Experts of a small language model: a softmax router.
Below are experts of layer 2 (counted from 0) of a mixture-of-experts language model. Rows are named router (the router's row for the expert), down (a neuron's output weights, with its number) and show model dimensions 0-159. Each number is 128 + 32 x the weight over its row's rms, rounded and kept within 0 to 255. Numbers have three digits each.
After each expert's rows: "comes before" lists some tokens at least twice as common just after its tokens as in all text. This comes from a sample of Wikipedia text that the model never trained on. Tokens count by the router's weight.

# expert 237
router:133145146117081135112154161113159144180146161153144142098165141124112173172121124104156169145133158144108106148144156153110164086124109150122133125112100108183114166163131153123148113100113167114000116117158166122153138136141158148173123084168077127165170176107105128116140106142170106122081140139082135153115107174139112092063136127035103120081091140099150100154152157169094120107091095059136100121144138094179099098124140072148109164179097113107098093141093087107120116128113156
down0:138111116117115118116120130147185126160098104105131096178105143093247085093169155082148105143079108194148104136164107100144158178185141111154115117163152136183158181147125112050208168091136136189087142125102149158135122124139193156080136142150090143115069114060109123105089121101127157106151090144111125109138099093133094140107115138125180099141165061124152195121113106144133169123164081107103114072061106158068146130131110146122126106135140129083165097176114116101164130155113133
down1:144089077099153115154101185083193121096076168153130110152134154113086137134157144177091138154136184114137147072118178131125104084134085172057118103183074184140155077091127158146163114130103165120129127159097211121112139131134131136119134147119125131087131158113152121179155206091146138118149136080168157136109124166130165126158128126138094134135036105152144154112154152121148084112108135118115007113194135113078105136114142121129152145109089087095185130141097161099130113075134077
down2:144112110120139161114139129125107136159160149167137150134128135169124094073155070108196111084186156180134155159133122153158108142123107136139134130026187099110087082082112149107128150113118111109140127115143063188131127110090180126103122104146142103148119079104136143198144118105107125123169117148080125156102132077091104125124082164126151061135194154156157170177176110100174165135101151149074185071114086105087126114103114095108092134103136101137116128204103161185150075125167202
comes before: " |", "–", "5", "6", "0", "4"

# expert 130
router:113176098143064103150100120101139145203127113095141126135117119136152148106087133111166137127151111123152172175117110130120119142058107107095142153103177157159135090164136140090156166109074145089118145136125180111129136067119094137153115127110100131161150102087112126200194179105136123136089084112160143138072073196176079081148137157115121119171100181131109144116130089119181097159121103188150057082186117154109153183103096104175066123105114147151108190117109137062090110179105170
down0:117129099140119107144067140163129132098184168112155094149148109105122122124082138125055105149092089113165097118139052073115174149111123148110132161042135076106127088149116132138142162202098163102172183085113125186141082200138139069127170090134128107101118124065105126091129099148157135137129144094131100148143111165094166140107105104128118092085134168143156162182115163130170175151212092111176140106128161108123136156126119093087158191143130164142087162141124068146143116155061174
down1:117169149167147155130124163110181125100153164143145095137109133143199135097121103073205085153075135145105112160188136139105069150079166119084112089149089076162112176204080088112155151118138152192072097163124179102092119118221085119135114107145088152165118120174100072122129099145131087118129099177151153135178130107123162167130119140108141166112068117091109161100165114161111136171172175110073106138156144122140166113158150102121075094143090111156070098109100124098127121103110140
down2:140139096126149173127104166123089117129108066165120118112115150123112117175123132181115099214099159156068208151118076117172108121154165126142149086118090088118138101123085129144106090085155116094151166181145156098144138197104137145151129135194142152083083136140143094104143128201193139145140132147135131130120127105156143130111097216072098074169200134083133092180081092168098063092072138090127144135123103091107157142165136161148117150130096146097153125090127140061089136125113099
comes before: "1", "2", "4", "8", "0", "3"

# expert 59
router:151105178171144096131071120132075141092168133109127144179153175104086124028134174150118082138175149131124133110060132135088147090094109109220146133090144134107074148114132098152084146083127119142176145100137159119119107134080171116105106183144151143129133145132088151118084134149122105092069147150110088154097193111126180119151162105114147140094099129157085141090089160113154137171122193101111174052123130123166082154081165138154153139120120129078139160161193165140139131069102078
down0:104124150152145094137122152157083127127183092134060122168149122130075097136107104087159144185074111123202124158130116155085046137151129125151163147185125074158148135090128133122131126104152089156177157110164154082085137124104151174155062115084164097170129128207119102085147116108194159128141138162164122144114155090142101131122181167115102126090059103169151123193151117129143141118164080219120136109112079069106169134107127129157114157141058149099143113101124094125133089090159121
down1:101159128121112188114105128114103116127115090154146180166097131135101114105136155094145101130157145159124108129141163124104169109154122124094069132175143080121115087140095087102176119094095065140204148147115191158108174162101113115183102182123098132077147145150126090081113147123066135153103166101132173114098139159128105155053135174143078156146121168125146112126128065172067077101065165142150175108161183159152156154076139097136122129132120141114095173115145057120212164151065139
down2:116104116155147170154133026102145156173143107089122142137150073167154160193095084163127105132088069113105065168203163124163077147160111078106122143123126119142181164113199146097172180091116102101149163080123116128121121100140116101175120106148124160168131145154167116088116114076161092152121120095093132110135103058140118062153132165120122094170100076137161131109160121082117120129153093213154092114103144104173107191147135105141146140156126149098095109107107097124187163122173126
comes before: " and", ",", "\n", " in", "\n\n", " was"

# expert 196
router:167155146100098142115135190100152158168109135133185132174112117079059136197127128172138083125096118108147141158130121129123143071146135114066144136180078084120085138180162192115089110104086167075140153138158204155154119105077095069131161105128095104210119085148145156134122146092144124118155146081125146178172141076119150133135124173160097136091114146136178137132135116100132083088094140127179059151178165166122128058102069119095139166113122126134136125134086167099182103134148129
down0:087120131130125201084139144105131143133137117110132154147171105159084104122092146124124125178171083063094091144108191132102124128162103166075081069159115157154131170065098178120160109142121134102128068113173154175158159096151119086166159117144138126109125121143168131079134126158092138190117157089146122189123144116110160126095148129154091106144140124087095149158096143139153126172159136143131124119150130184204184138115173056020067142105110093087146086082138095170098147102130087
down1:117131140104082102146154148152136129165181170134112180169121084085114168121128139097111093108163088115126097109089179103175114171156094123123096176147145142190111165130093150045192093148096176121107144109093114166119147147157137075139139137116160166080093140121042124156137149152083177071159130119158109118155143085064114173164119148162121142112113116169104078085101093122161101225210164148075115137142109090116064082125112126166097091120108152145103096146121146125130117126095151
down2:108192098084111137141128093111095119140172117173106158136075127129163135150172153087070146118156172120146084099168098162175086148120151168145155126144096152057165098097132151165145121178138104112104115111100112123087080096049121077058094148115136181116107122197160153166172157104187110125155096031144149101123108114137185168171178146141123108098160145120108121129132156156109104106162147094165147130070197122111160110082080131142166110114137158089112133112155163146072098157098128
comes before: " ", "1", " |", " |\n", "3", "2"

# expert 191
router:158150176105134094143147096079138141088172166119143105071138120128154122093118172118170135134142099160083123103152143116128085125077055117122170201171148196148082113198153080076138148131099097096078141086067166123065107101110106127185063163164122146114163151127103182129165191163145134148127083132135121104082105168166103139144155084077101131159159134056108091149142081113100163152094184136139145121150096165183108113095117139114163107130164162143087086131096092119143138154130138
down0:119176145138108121143127135116159141118178198151169154173148144155172145152068145137135088139101154103152089169130224177119145118060184120138085097140097101102162065132133151119116098109207068093146163088057107109143100117167152121144127162104107169080149096140131132104097155128125126126148167084116169096087117110173065139081157123123081091130136124132117107171079109149129106156113097106123151163109121103122095177146105144148095132097174137137151108137112163075129214055142062
down1:099144128078173132165157138093149101171188124139144107127134145112188114121192168109163128123070099154144161160212139086108130068096136183136085110169144150137112158144136153138076127163178150082108145103162132112099119177108187183116097156145114129059149130058132094105133105151173128091037116084144118109064114081159139159082122093089120113141132131119094126112097113160145103155164138132126100157123168100189125063102152069140105167125114096123175156089175137129100092085134156
down2:136150137129118135169162147137087143076143118154132144105123144101125122052123122102082058123071166113153077115110099135162124113105165180173128140095134127148159048152145101076112198145120152101117158163127152146107049094102204125114109152117190154087051179148111140075149139093152146080174147141103156162117130089111192106141148113191102088147062118194108132147194108088180141107172074152134124129144137130124093140120118087123106140156086130133180122115145126138106169137117073
comes before: "5", "6", "8", "7", "4", "9"

# expert 235
router:105105133128070127119116103114128126117103134112127135157124106145161153088091091192152126156235082129138135119116114169111108131131124122105077173181101124072094140178186101161120109110134163126158080192148155074100118087144118194140142129135156151123142158140111187111199113096176104106112144129155141106128173155161143050151140085146102118173171166119121165100159121065166163135153086104107097139111106175047127132097183107125139047146117101116130068151107153104086115191135141
down0:118117143159106104125140187160138099160135077166115085110100130140133126167140157167122136152161106121167124129118093095120191104113149086057116081134126164117181106079180115130093101112151072177153159160134087200172061095089087105135117079135125145112115082155210137097155128132176122118171065144119122185132128183144121138115186066182127140108123109060134141139174134148114096122206159132143148102116148151138026123106137131107140129134136153141126155104088107138129122052097167
down1:142090122123083151066154102151135101160156123168071114149134101124134148082133082162129139113103199117128213099183105156090091088129083102085097223162143184184140119117138135161130119142178168196072116101143181112132146127134094163105060132149173143136177122159104138132097130178128131109150141126125123141127139129118093068174179114095120107132128137126161114153181121102040078140082173122121087118134171173050124124157119128125143110102154077124136100112145111117105092068110146
down2:130123136119118110158106144159092129126127157096161181121142091143109034161165145160118080107117169094192117103173124142106135154168098120109044112058127137130147141119195146120158091121153129096071084137100124135175105124117133170174085124122080127154099149147103094113149100118086181086157186141162139136146148104083055115135149172115129052113143135082090132152124163146111075133136080167176102128097108126157085124139073168153206097122161096134193117155184143144191127111119109
comes before: " ", "|", "0", "1", "3", "5"

# expert 66
router:156110105144124137150081133092165080145108153091117121130135083143092086108102122161172136162141101124161104103120088105075126092122127164107086198163139159096107083170138112149096163130170117134174137062099104092133103154177146072112141193105090094065144153116185154144099179150107179123113146088128113148125147125102159117116166189121088119130158142157127140088188177083123150067116122160175105123132092075164098106161130183203184103071122148065118130175067149147120102097137166
down0:125111137097094121134106092120150098100112130185107150090179118153135114136110084147142178133063149174162136120164094143104131115123142153125167193094140117161087112159143136154145125073152044135117110049088175095128079117167146195067127131144106153123178144141160086127058154199093181129109143131116129120086154177150154121101109131130132142136118112175114138100177195162068132143106133068072123102132141095145160157130138115135138134139151164070133092094099097140189119056208123
down1:083118126180100120114073153148126106196096068109064091118142130108134175155128185129156112128169077119155096086141095173109097169099152147174154106166106134165131104120149118092059136149119168182189150125203155112165119112155123139134132158129134133093183172158108110176106121043074153105076086146127080106089116139172102088060105136144116119140067138148166129112198104079094166167137154137124139133129094144131151101151184086149162146086103123133115184107126101132097161143087135
down2:145152099159132109143134153029126082095110154152158096172108103180145104044172105171140075117173159111158116097115101081121142089085122117063133140127160151075134147055164114124099135124082180119166146177128098209057130155122122102153164127110125140115124173105147154113127167118104140112113125142092152108118152139168117135145111062112119099187129080188140142126096189116091173112112142057146121122212102139162109110180166122121146120154117129164093148168124160092131110163080124
comes before: " ", " S", " P", " •", " C", " B"

# expert 219
router:121089139100121066151137132158097138090088100139116131156102182089083160137146086129137090107138115120121107118082091133195150076134110205178167125164084197128124093110186122129116173108122128134150159129105107139169100123159161094124120116115178130153114089121163078074068102119103128118153107107100169142173166134137145087126098187161104128090106124139125122180178140085149084201146136137141169140076157161053061078133124165112171152151191137102113176152164114106114144069182155
down0:192191124141125086178113124151132173139137104155125128120114108147146133125139076148098097137152168100170134095078152137157089092143080162164118131124169178120117156126145131100083136112138124091175132188096109089147069093149128130151110135076082158114121174177105091133200130071141132155126181094140123111197149055101136172094138073168063150093175157077155093084144120114118087079132121124100128137120158180191093132108114160149120055119185167140082113115152149147125112092160070
down1:123151147136201196122101185137204117130153158157178113099164169138079108165187114081134144093137107111082156125101124070115100151160156154137061121127124169104134070108070099093164095127189107141146155165107135120121100159164135130112131067140100172095170109082151121082172171123152127228096076123109128118136109129099091061126074109133126167153149135118078078080118132137134091090145135110092093178138107110190173116147077120137163120117160119117167138119147093114130126165131166
down2:106094107130180109153139163097099043202118115152119110097091147103169132137099133078130126110157104136138157111162150063122157173152113092140057103129188162116141177149109117144069115108131145130130130168130169069123094078136080136102106116134130084206162100145074149114129100102141081078128074149121112162117134156140099104126148175183120197151155148122131156091049180135115152096122131157116098095148197110162156153140145084083163141144066124134125157112169133166120122188140192
comes before: " the", " a", " his", " by", " to", " her"

# expert 73
router:143137184106129084135122132093124112119143113144115158131173176088106093134148116126108100110175148112106118152165146133124089111160128145162104114148162079103131160129046140175094150119167133177131157132178144176142093121119135126172113121174105130114067101142118131068164115105109134106070201202147086182112131189135137133110182108120205125137156074188139096143122090160111106119149195057116179088117164156148103163159101086134082133110181095057133125111083119123156125064113065
down0:108173196141117168134093094153119109102125093104138164143093133167112185154080134102117115173126146095137138146070213133172127162137139160104230166053138062146104136106176121119154116149087139119140112138153163134113216099175133132125096181130153101132097123137116091132090174137050091167128144125067107109165131154124149115127164098128151127116121106155107057075134096131134130084110104152095099130064092110191146108079186164117112120160140110142174070146146129118110103158127100
down1:115133129071119120144140083114190110178034096100158052170166135126148146109128167137153108145127145130076138088172171128129113176108163152130107118164123106111126089106081115122190094142112097108128124134129151189122121133123117150112160145153139126092074119091096106125142095169107204093125097181074104116110151186129112101080162076057133180158124128165164134160097075169101160123181159162133126157096061153113204091102099132114183124092094125174110119082121163155148132172120125
down2:139101111080093159163101164172109124132126109081133103133097108154140108184100147141089085132151135122113183139118125106064175095154130147139121137114158147169149130073141068119161141093122179081047097071151175102148150166106126170138117159113091109143120087113139119187135149151171120231119128109164099201173157124197148102145110049169195138117085171141144120061117101118146176096111140131117141153128079095086088138138132164141151084128131093104118153114183089139102135104153088
comes before: ",", "\n", " of", ".", " and", " in"

# expert 113
router:149150081135099174122083137212164060132107130169158114145134108079123097075166091142160156064077133171160182137117126164143123167170123119139152166116106095119149082161135088090067136136143131144154147157137059118134131168163132136113067112178121157119101159127145151135124146101132179097064136120090119088159144141126077098113115176086091145139140147172156124148110148080144080083085086136160155086069105136162123088177173158107191164165141078113140093126122104109150151067189150
down0:127135209090116129178127152138112128121148117141143117156109193123167132089149158112145102123155173129065078163122154115108130111116086110116172129095165081109132128129204159137199055085088145137040077122056163159127182119103114200142133131125196161105108154182135101094097116158069101106096120100137174143138128160155200123155147146112169144120101117099062119113087140197113142140159108099114073103095127127106161083113144122133113130150159113135145112119165150126161069123172098
down1:099142167106148108164120061142147185159126129133116067084146080122129161083170142096128183108148124184116112154124070149057067132106060093115132154143132194149132153148216097108096111139128137145102118089160079080114117133079115119184114112179164147128165127134144111095140143106176114157097149156127163132122160047120129118106116088114134170063080139131128120139114115170158169115137069135118148091134123151129205151167184132104127087159160221121111128106099114108169130106081113
down2:136129109124101131106113120090198175124170148118136100156158170144058172144118112145022082162143089143149108082145132111105140130096147091141087131085141125101138190135097161139207102207134099133158158173105122152116137070072073128131129106097113107207101162199123083118159089098133086118139167219144159149113091148161096109149159130141171146161094102103107126112159121167085101105116196156125141109135079092132131173125101095153127116142103142161066126113142147118092147141145135
comes before: " ", "|", " Party", " Year", " Total", " \""

# expert 119
router:094133164085105110145133147116102112134165144141181118094159145101129130139162120127080096156188176080104104116100127154163064092126154123079079092154119087162145144149110137133113113139163081146143147091190092214161156100164130125215146133136152094062122051140111096134117156181022139098146120124167129175155137130181099114154137126092155169122096166087144172079104111125144128149156169126121123087153129112172125135145079124183199124129154090092120109092145061132125106151103097
down0:113113156107162094163152120123127108111066116160131081107063132165125111140106142097054134127138143158166174124080144167125183115175142076142128142152142089070133090111104172118158130120092092113176090121097111119106122079094132170170132105134102106155198125181111159146148213131133119167173101104124124098104139165186111075089122103037100160122179188104101142131157100188138098088104157165138129173087095174162127142116092128084082113117157110202113126155183135122125124170162128
down1:108073111142127124171151138162183102161094145127142183101125161106152165153119177100143050154085159094128134173137148045128114141085119120155122172113130129039079137082117155166138206101122087130159186132142141191160146155169091089166081083123120164085158069073098135142063137140130154132069143139148115178125133137120099114110124173102150120090173132121110103133073080163126095135110163103085175149170123105129168132101148123109122155073127144138134159200148114144142108093115179
down2:110157081079083144148080101141146136104112155121099143179105149104145114157119103098118134104148091103108057149134107161090153129104163106134084102149139094185147178069152117163058128138116149126236133140159137112151100080134146140109144159073113107175156157148116070039155128102194158143127115137116129159151191166106128080109112113193145105066128129174142075138135121107134117133109158096175070136179135168140140119105109105154083139136084162181130176099105157140065110159136171
comes before: ",", " of", " in", " and", " with", " to"

# expert 109
router:143164171162073125179140103067167150165113185044164083133155176078110175122120137104120133117112074109078114163144156158119106092087133135097103090135134132160086112150095164084156122123080152144079117122125204183147135096112164157153113201127117175112137148153140150115128104168113067134100136132090080132165137183174109150095136158093115112110076129069181075176142135187169106135137124111149103144120132092135130126103148073166113096183107138111109141091105142068128205133136099
down0:124178167171156152176182070073142141118112124145162112175120185086081142135126064116131172120134147072148131190140156135082074156152112109188125137143166129123098070145141141106122143138103141108146182136129120082099116176150223101134122158181132145096142121159171162136049085127073112079091154098106147085106101108144080162113088144091109162122088134185098159142111121109116061159100142165105115106107075155212084107100141123121126151126088109166134074175132134118125136129132132
down1:165127116118155195138122137119113186098086118201067124090125109075097107135106164173168097172108213108110115114135135124169166162121118142158150145171110208128075180113101160123098158107123152148118112161157108113152123155086114131091142143159103110121129063187130146101118139134193090097151184143113155157105111104145137100122131211110148149101107148160166129135197128114095145168049105089101121031111108160101133091146125141144124105142070117110151110104089109076075105173117119
down2:105152165095141149130135073150109105105121182101118213190135155103171174161123142123147099117074101087165143179139099149086108121153143061161108088128128144100124162170167185129100126159108158150158170151117131136187150109132112103201144109107179065121092132123075120092096091104227102075109116102209152105122175083160143103096138127133145158108119079147139116111137107097191143097071159099102127099128131137154091119114097099165181090086095124172110109153104100114152149143123095
comes before: " |", ",", " |\n", " (", "\n", "i"

# expert 40
router:110120114089135121124120104126123120121105124204113068116166065172088122130123147072096120136122092090173191105140100108148075181116148101155168126126129096130118156080166144112059103182101119097127132206145125119137077062086077113129142170053108137141138069109174120128141064178102114126119126136141157121161159112155152196162143113194127095141141145099128094124069109099144060131148166111094133159128161099112125088129145125131146150124113194110105147176097182076144132180185172
down4:119097120126153121105142126088129137172094137098117086113080161101230111105105099132176145099069101175146104135142181125150166083124113125161100131063175118145148135119143134092152192128143088160092118175098086134086136178148142144068109151210167149113205196159119116106105131124194155165092096045155101140093118111147119111093132186076146078118142084105166133124103176116074071133160147107155166151167157123109102133139131152104185135113152124138104148092106124129094108127104097
down5:091116169139112175157120120160095128123060121123147151170077068078068148113131118142073088142096117142148106080062120175116105145143126133128157114155112087133083157159138151146142124126155095123128083190116164157138179174095118091033107143083151155199113110139135127180098151165117108162115099138147134152081154098142133150117150125144112204130150177130115088134135069176238117159092122111146109129147147114131167130117170118121088111142143129106153084110098078139202102089170080
down6:149093173150081126143146166117137128114094124083174187081086138093145199133173126133139094145079159121097123124163168140094152118124095141149142126140108110148132117132093172101078117110131173107082118106164187128128166154167097145159113189122160126157133163099144120112097186134134165108120057135143106120152117147156118145057152159105152111135107125116082112124197141140148164118034134156158073057127138102130027077124100090113093169145162134148113113104164139184155132097074049
comes before: "1", "2", "3", "4", "5", "6"

# expert 195
router:084133130114097072147116107091132093173164122144137100167121166138091110124167077113159120157143082055056087120123139193198111156139154158143067126135129125126104109132104104177161128148141091109202108152150099182133078128142140131143099126093098120088108183090066158127077107107144093123143167100134105096141188058165100151114143115169085110132119131161146130138150170113142171136169133124142137164140090108055115064118172130095129170191109187175122133069142113169129152190110155
down0:114062097135160098173102132120079128157119074161154109177145194169103170167108063070100094155101131129159098137162154172135113106088111157181070100139125191134141103155074142102128164065140089111133076133106132116108159193104157158177122090195163147186173149255145152095118118136051132106118118150104122137141135127172117079109099155125104151141070123135117140154143106089120101106137116148113092120094100162140086164144101094109129149093105151117145096112132119107158135144173146
down1:128139165146127149107135147108088134159072061105127121125101095113143123097215130163147139139070099082150093165123179135151194151085159086128130100117150190098140142155180094157150120178110156096077135112133114106160130130125119152067133113189146128204128122137185116092104147173078095110047121125117087129093114175111199131197157100115096139163148084120125144129083085180130120154143107117123093138065103108099108124107097097131104184143101099199154124089130159156146191160115132
down2:123117072134134149131112071126142120081164100107102115121169113124142109179141112150149121140204117065119163137128187157087131101090174105098080141137121202058086126134099096121189140098126165134166160142190104133060149111120149137155156054122135113090174157072165183123164134167117103159163129184058083091082097120135152154088133131150095126119095154086146104133123149139075166174056122162110175154107105150110176141090145170096118117098089106086147155140132164157143142125181131
comes before: " to", " in", " the", " on", " by", " and"

# expert 102
router:106152138084075110134137072104193138187130146169157106167084136119096148087146134148096087129141103112172152090153111098125145158169159172123093163116099110118155123147147188126081071170078120067148112157169160136147141124093147091139139087152106121097147100068091117090125111115168188078141147055159144151113156166092157113136171133159110103151148178068152134146065088087136117134153119181186092191148089077176189105149148146153117108082093172143109155083129146085157128147099124
down0:129136078149107159144111187121113132125109104142153165077154136122131112145134074077088080100056113112132138143149183160061172157104159121163157101101116137136122116177118182124104152151151148158069143125112176158100095162149090160180124157129148125172143153116158130088100117068153118112124072095142143102056144106128106168120143131099169092148141041089157141162149118133099086121147124148132114152099115141152110158109093075108062177197104055208053164134157167152111118115142167
down1:150137082141136125122108147114098184040171101141141106140116114133090137113161181135173094108119198116134142094106125152178147121111130052183145151141161119130100189169145109144141150086133184143130157099114089104134128157089156157138134202120174052177159109135108127096143145158164119107162147119129105075185141185157139090065152061145122172085136118118142108080159098167147087079170119090155124071113155141109029114133116103138107130091159121128097116120120142186072088135122139
down2:163150077086168051089127175113161184196104165139116180099153106146118112103120090126163128117109126073071208163158118170055083120128078143105104129107154155093216138110108102189132116112120079100113100138140115089134100127126173091106120186087128152135116151107129134141081132133145098129149178107138127104138129144090146154160127098116122150061093068149129123116164137180143121128079124131126100152159087132168185123118082115131131153123142125092145128121145116192149166235117177
comes before: "1", "2", "3", "0", "4", "5"

# expert 149
router:105072139151067083080160149152140158117091152147108171093165110146146177168106135117115089161161203155130114099198196130112155106143167104140090087134133064182104126182124182094159081145064167112054139106172127110068150115115089151179139143148112136135058151130127152145111137119203127102075153054096142164136151142145098088133092129066103095144123146140152167095118084098096136104159115133148092139150151097136136135143103136187133159156109172102132165075109112121081130140122132
down0:154171122157115166187130149074141113086060122100174074152117131146130114152154091136098128091154111094121070119087078105129116096182113115199106123144142146155146105149114084109120147156166159128146098135152139042200086132124147090106126132106077154132146076133179108168072147050149165109155140146114127140093123188114130169073175129108152069164068161127146114137126130103138154158144134119138117064180147093092041118186090161095096136183134139126152121122150137146128171158165107
down1:143129151139172147091155097081138109103094090096182106150137052166089099144154109176139160169143113112143154156102124133144158077096065129166154094121062150083196139124129090131160133116115162147212166120148156152151086101095161131112089130076114124098111097105074117135161146080131138086134122062108064147122090151094157130096093088157134155151160170157122117139134158162123176127193131161094134107139086175147087128122170129096124108103138185130100166177098120140089096234135145
down2:160117140123114176110156102113099171124101136115091123120112050141125087163096149174160140169098161141132140092149173150132209089138103144091125076150057164102110092144155143119142076063095139135092105058130141107151134128126126215131106121095083127134106107193155153135072136188178177150170095107156121148131154131102108162143145074095080128152097178067108111152129152101145127142140111112187125135122055073111106139091104136148120140138165170178120131133121131230099139137109170
comes before: "0", " |", ".", "1", "°", "2"

# expert 152
router:086211087126128146056132172117150104133148105194141191188165161176131095146164108108084152090117180100153141156083170119097126070142057102163114094121092105120058148076147108115107134127139149122170114138119119146100166097150127126150116137130151134142111115148101132110072094097107118124085179122123097163168142109200105100124075108176132097144133177177162184156156166095094127125173135130190173114123133071113049139122178091154141126094091099144077130143169093096124106129131155
down0:156114121168106110119106139121114144139174180136118081085129138102062146095145101105159132100140132059161139181131132110117110119119132150074088172148105150156092174093122104109078123120147129142140128117148128142089146135109160148080086116192131097165094109118125162042144154155159116111134202130140142158161120099179155131100151202170091085177092129138162138082126122075163108104098057159172127145078130108176149084196148120203136123089147077106139144174146110087123115224091119
down1:091093098104123166120157111171131143123138078132127156133045133101111125070148109123129210118115115136144176126101154144163139079186071157110123152120109074095092175117148114102088105156132135095111115139088094113172130170093199155114087106153111142066156118149185164102144132113189166118177032131156130115156117095123157187141138102122166165106136117132148096055130122138092113137082165163179129146185151087122140104135091174059098129135105150179126103117189167140122099147175123
down2:138126135145140164176095190157110125182071187141138143136097119143141124088106144155108124169139121129179102108066126138098108074152107182131105093086088142125200154181154115121092146147163141153103120094145175070103123161096150143139163097105135073119156124224082116138125123162078098130142143074137108157144107171087150101137130056105124072137127093132136131072116141164104161154139118120185088136169169069113118191094161085125070176143059165086118112123104138123107131183169129
comes before: " of", ":", " in", " to", " for", "\n"

# expert 111
router:113105112147113180176121098135104115183128098187089121149104146132200147119113086139112168180170124100057116158104130099143074104127040135079152096114086132136107102090127105102130156137174158195123119167168073131141104108110139163118120080176141090118180115128175139126174094104041126096123125125091112121131106115181141079087125157145167137152117142157149119116187164116134161130187100154187110141119144176105083101086123172123068172138156190080089149134142119154149096111096173
down0:156080117173090192087107150173160131188122141139206117160119164116189127113111146103152176148190115137125109154126122159121180131070078090142065085074098095147171152137157142122117149120171095156060131125122132128098114137126103144096106093101156097111109159147090139106177117200133158107107147129158123098110122146079148146105176145137133124179153118151152141147150089127054122155091097095131136152117123119190098130131135114155146077112155119044149099089101087102145166067170035
down1:157125128102138107123105164100092164139139149153102128108074171201136160136084129177116139108108108097154168144118142095167156105149160126119135140116121168167127120089109144019103102114074169062111149151183118132112138116167117146047098196123097101118067094069146120151116103119150096101150164103151178079128118102170164165150098108136151124163163084137110100129072123104173141163101144070161094126132121153159135124190166132161087094109157114147101124107114149179116124240168157
down2:080148116118145106124150022131114140140146113121121200120144133127150091077113105087103126118142157117142102114132060161121120151065073123069135123151194098117073107180142143179162153174125092145110132121104156142150115147119128116152089126142119117113138094135106099069207099089096145099107162163169114124148129127172071084127124119110143118176086101175188115144130072124161125124111162109124139134113162083153128164160178217107103181120108148131041133142122147189163146135194171
comes before: " the", " a", " by", " to", " in", " as"

# expert 174
router:172127124103088119118147137169139160128149178169123133108146142131147144186113142120178144161122086130130073101178133175166130115075130149162126146071114169149121141147124153102115152111154131085000134093087182118082117143147111176185069093176128094147151181123091145105102123117157117105105111168149154106171105082136098108062158092102067071128153115076087087163122169097055123106095113111145162116153102099153134127107188090188140147139165143086103167137133115166129094114110155
down0:163100147117109142093173171121109168121097168092121084141154169071128126132089136139093132126114111213086163144153133148157195142124177146186115163135160100106136124210157172068112141121168156101144103079060129128086131141131115180089142184141135094076143160143124118105108092125172158089114103095118140061096119144110106052081100117097145142134100077098140111123130072096081157092094147110179158142105102175144096122100153140161177145128121115174174108122174143131067146192153094
down1:093097108057098097117143097162167125154110094100125140135102081169130144149142119154132098129132141116121140170101154100092137119164212183059077057146096063178105101173114123158125127140173112166162162099169139107140072132126195169083106133159126119176162038156163099126136130122146141117143175072138114213123125165092118129094145115171112157109125169146161113120052145096155141155088132118122106139144119109132087152149166165136143169166096063154114116053149122123128136089090116
down2:102158135087112163178086162151157132143151071082150168105070152136220132109110092169098141129110098133177147097130184120120145145207109197138085093099109095198114144095090056159091099109103161093116156074132118117124135135151122173111180088140107137129160061102221138144155164111126108157112146089166170091144151142070110146094104084144121121108137127093108185112115134131113117149152161132115118165152097117045165127120076131147139121119167113139170128133152096106111171137121066
comes before: "0", "8", "1", "9", "6", "7"

# expert 85
router:107112148161115063173152082124116157174128117107143163114148101076084101126120145174128082099138087180140157136086094122107166147198109078094153183058215125075126157123140113076143156109107096145145130140178128174152099098103135135078153125080055088120131099167113183094111052120091135123079138137119161198138125144091127121154161145109083149150125159157141211145170144115141121142099110115171081147139135117155159122142100107106179094129134118105107143139178093085158154135199141
down0:110132076125122145101163174069121118133096103101156128052132152194140094138070142114144104216118093137104188170125105084069112113179140121161127179148138162129095124216130157101116169163145087097133087086120096133107105157135120097132137129108143123130154152102159186176152077093141135105165075105116214141151114161121112122080119182113162147106152137112125139132156096124159077156153102123139023151139108122175132076084114141112073175136098126161115120135169141156174083120121124
down1:109145112155061190152122190172111135170131110121111074076108149166129105167110080087175136065107076156133135113161196172108100165191151052121116142091180071161115171171114100133114151136152145094108130126130121095145139115131098104175096119095062183114172105167097108072100142114108069121139155097110104125152154135102119081128142135112104128125140141158160106165158114119091145141107133136093128082116186132197125126133152155117129148187116078135081145074203115157150176112142179
down2:160185094090165187125157167099108120085151111118126111154089126146094105123117124153117135188113187142136148070147159160121068098132190089114136107155062134216161149137135123089142100039134159141130128102170106131143132113170123144139119115128149147188139084131135102123195153109124110063085076143190119165070090121144069149115161120090155090115113060099144109170181141137111086111166091092065151101135191108152101101131154185123106165169106092149130119134117155103147126125130088
comes before: "-", "|", "==", "===", "=", "The"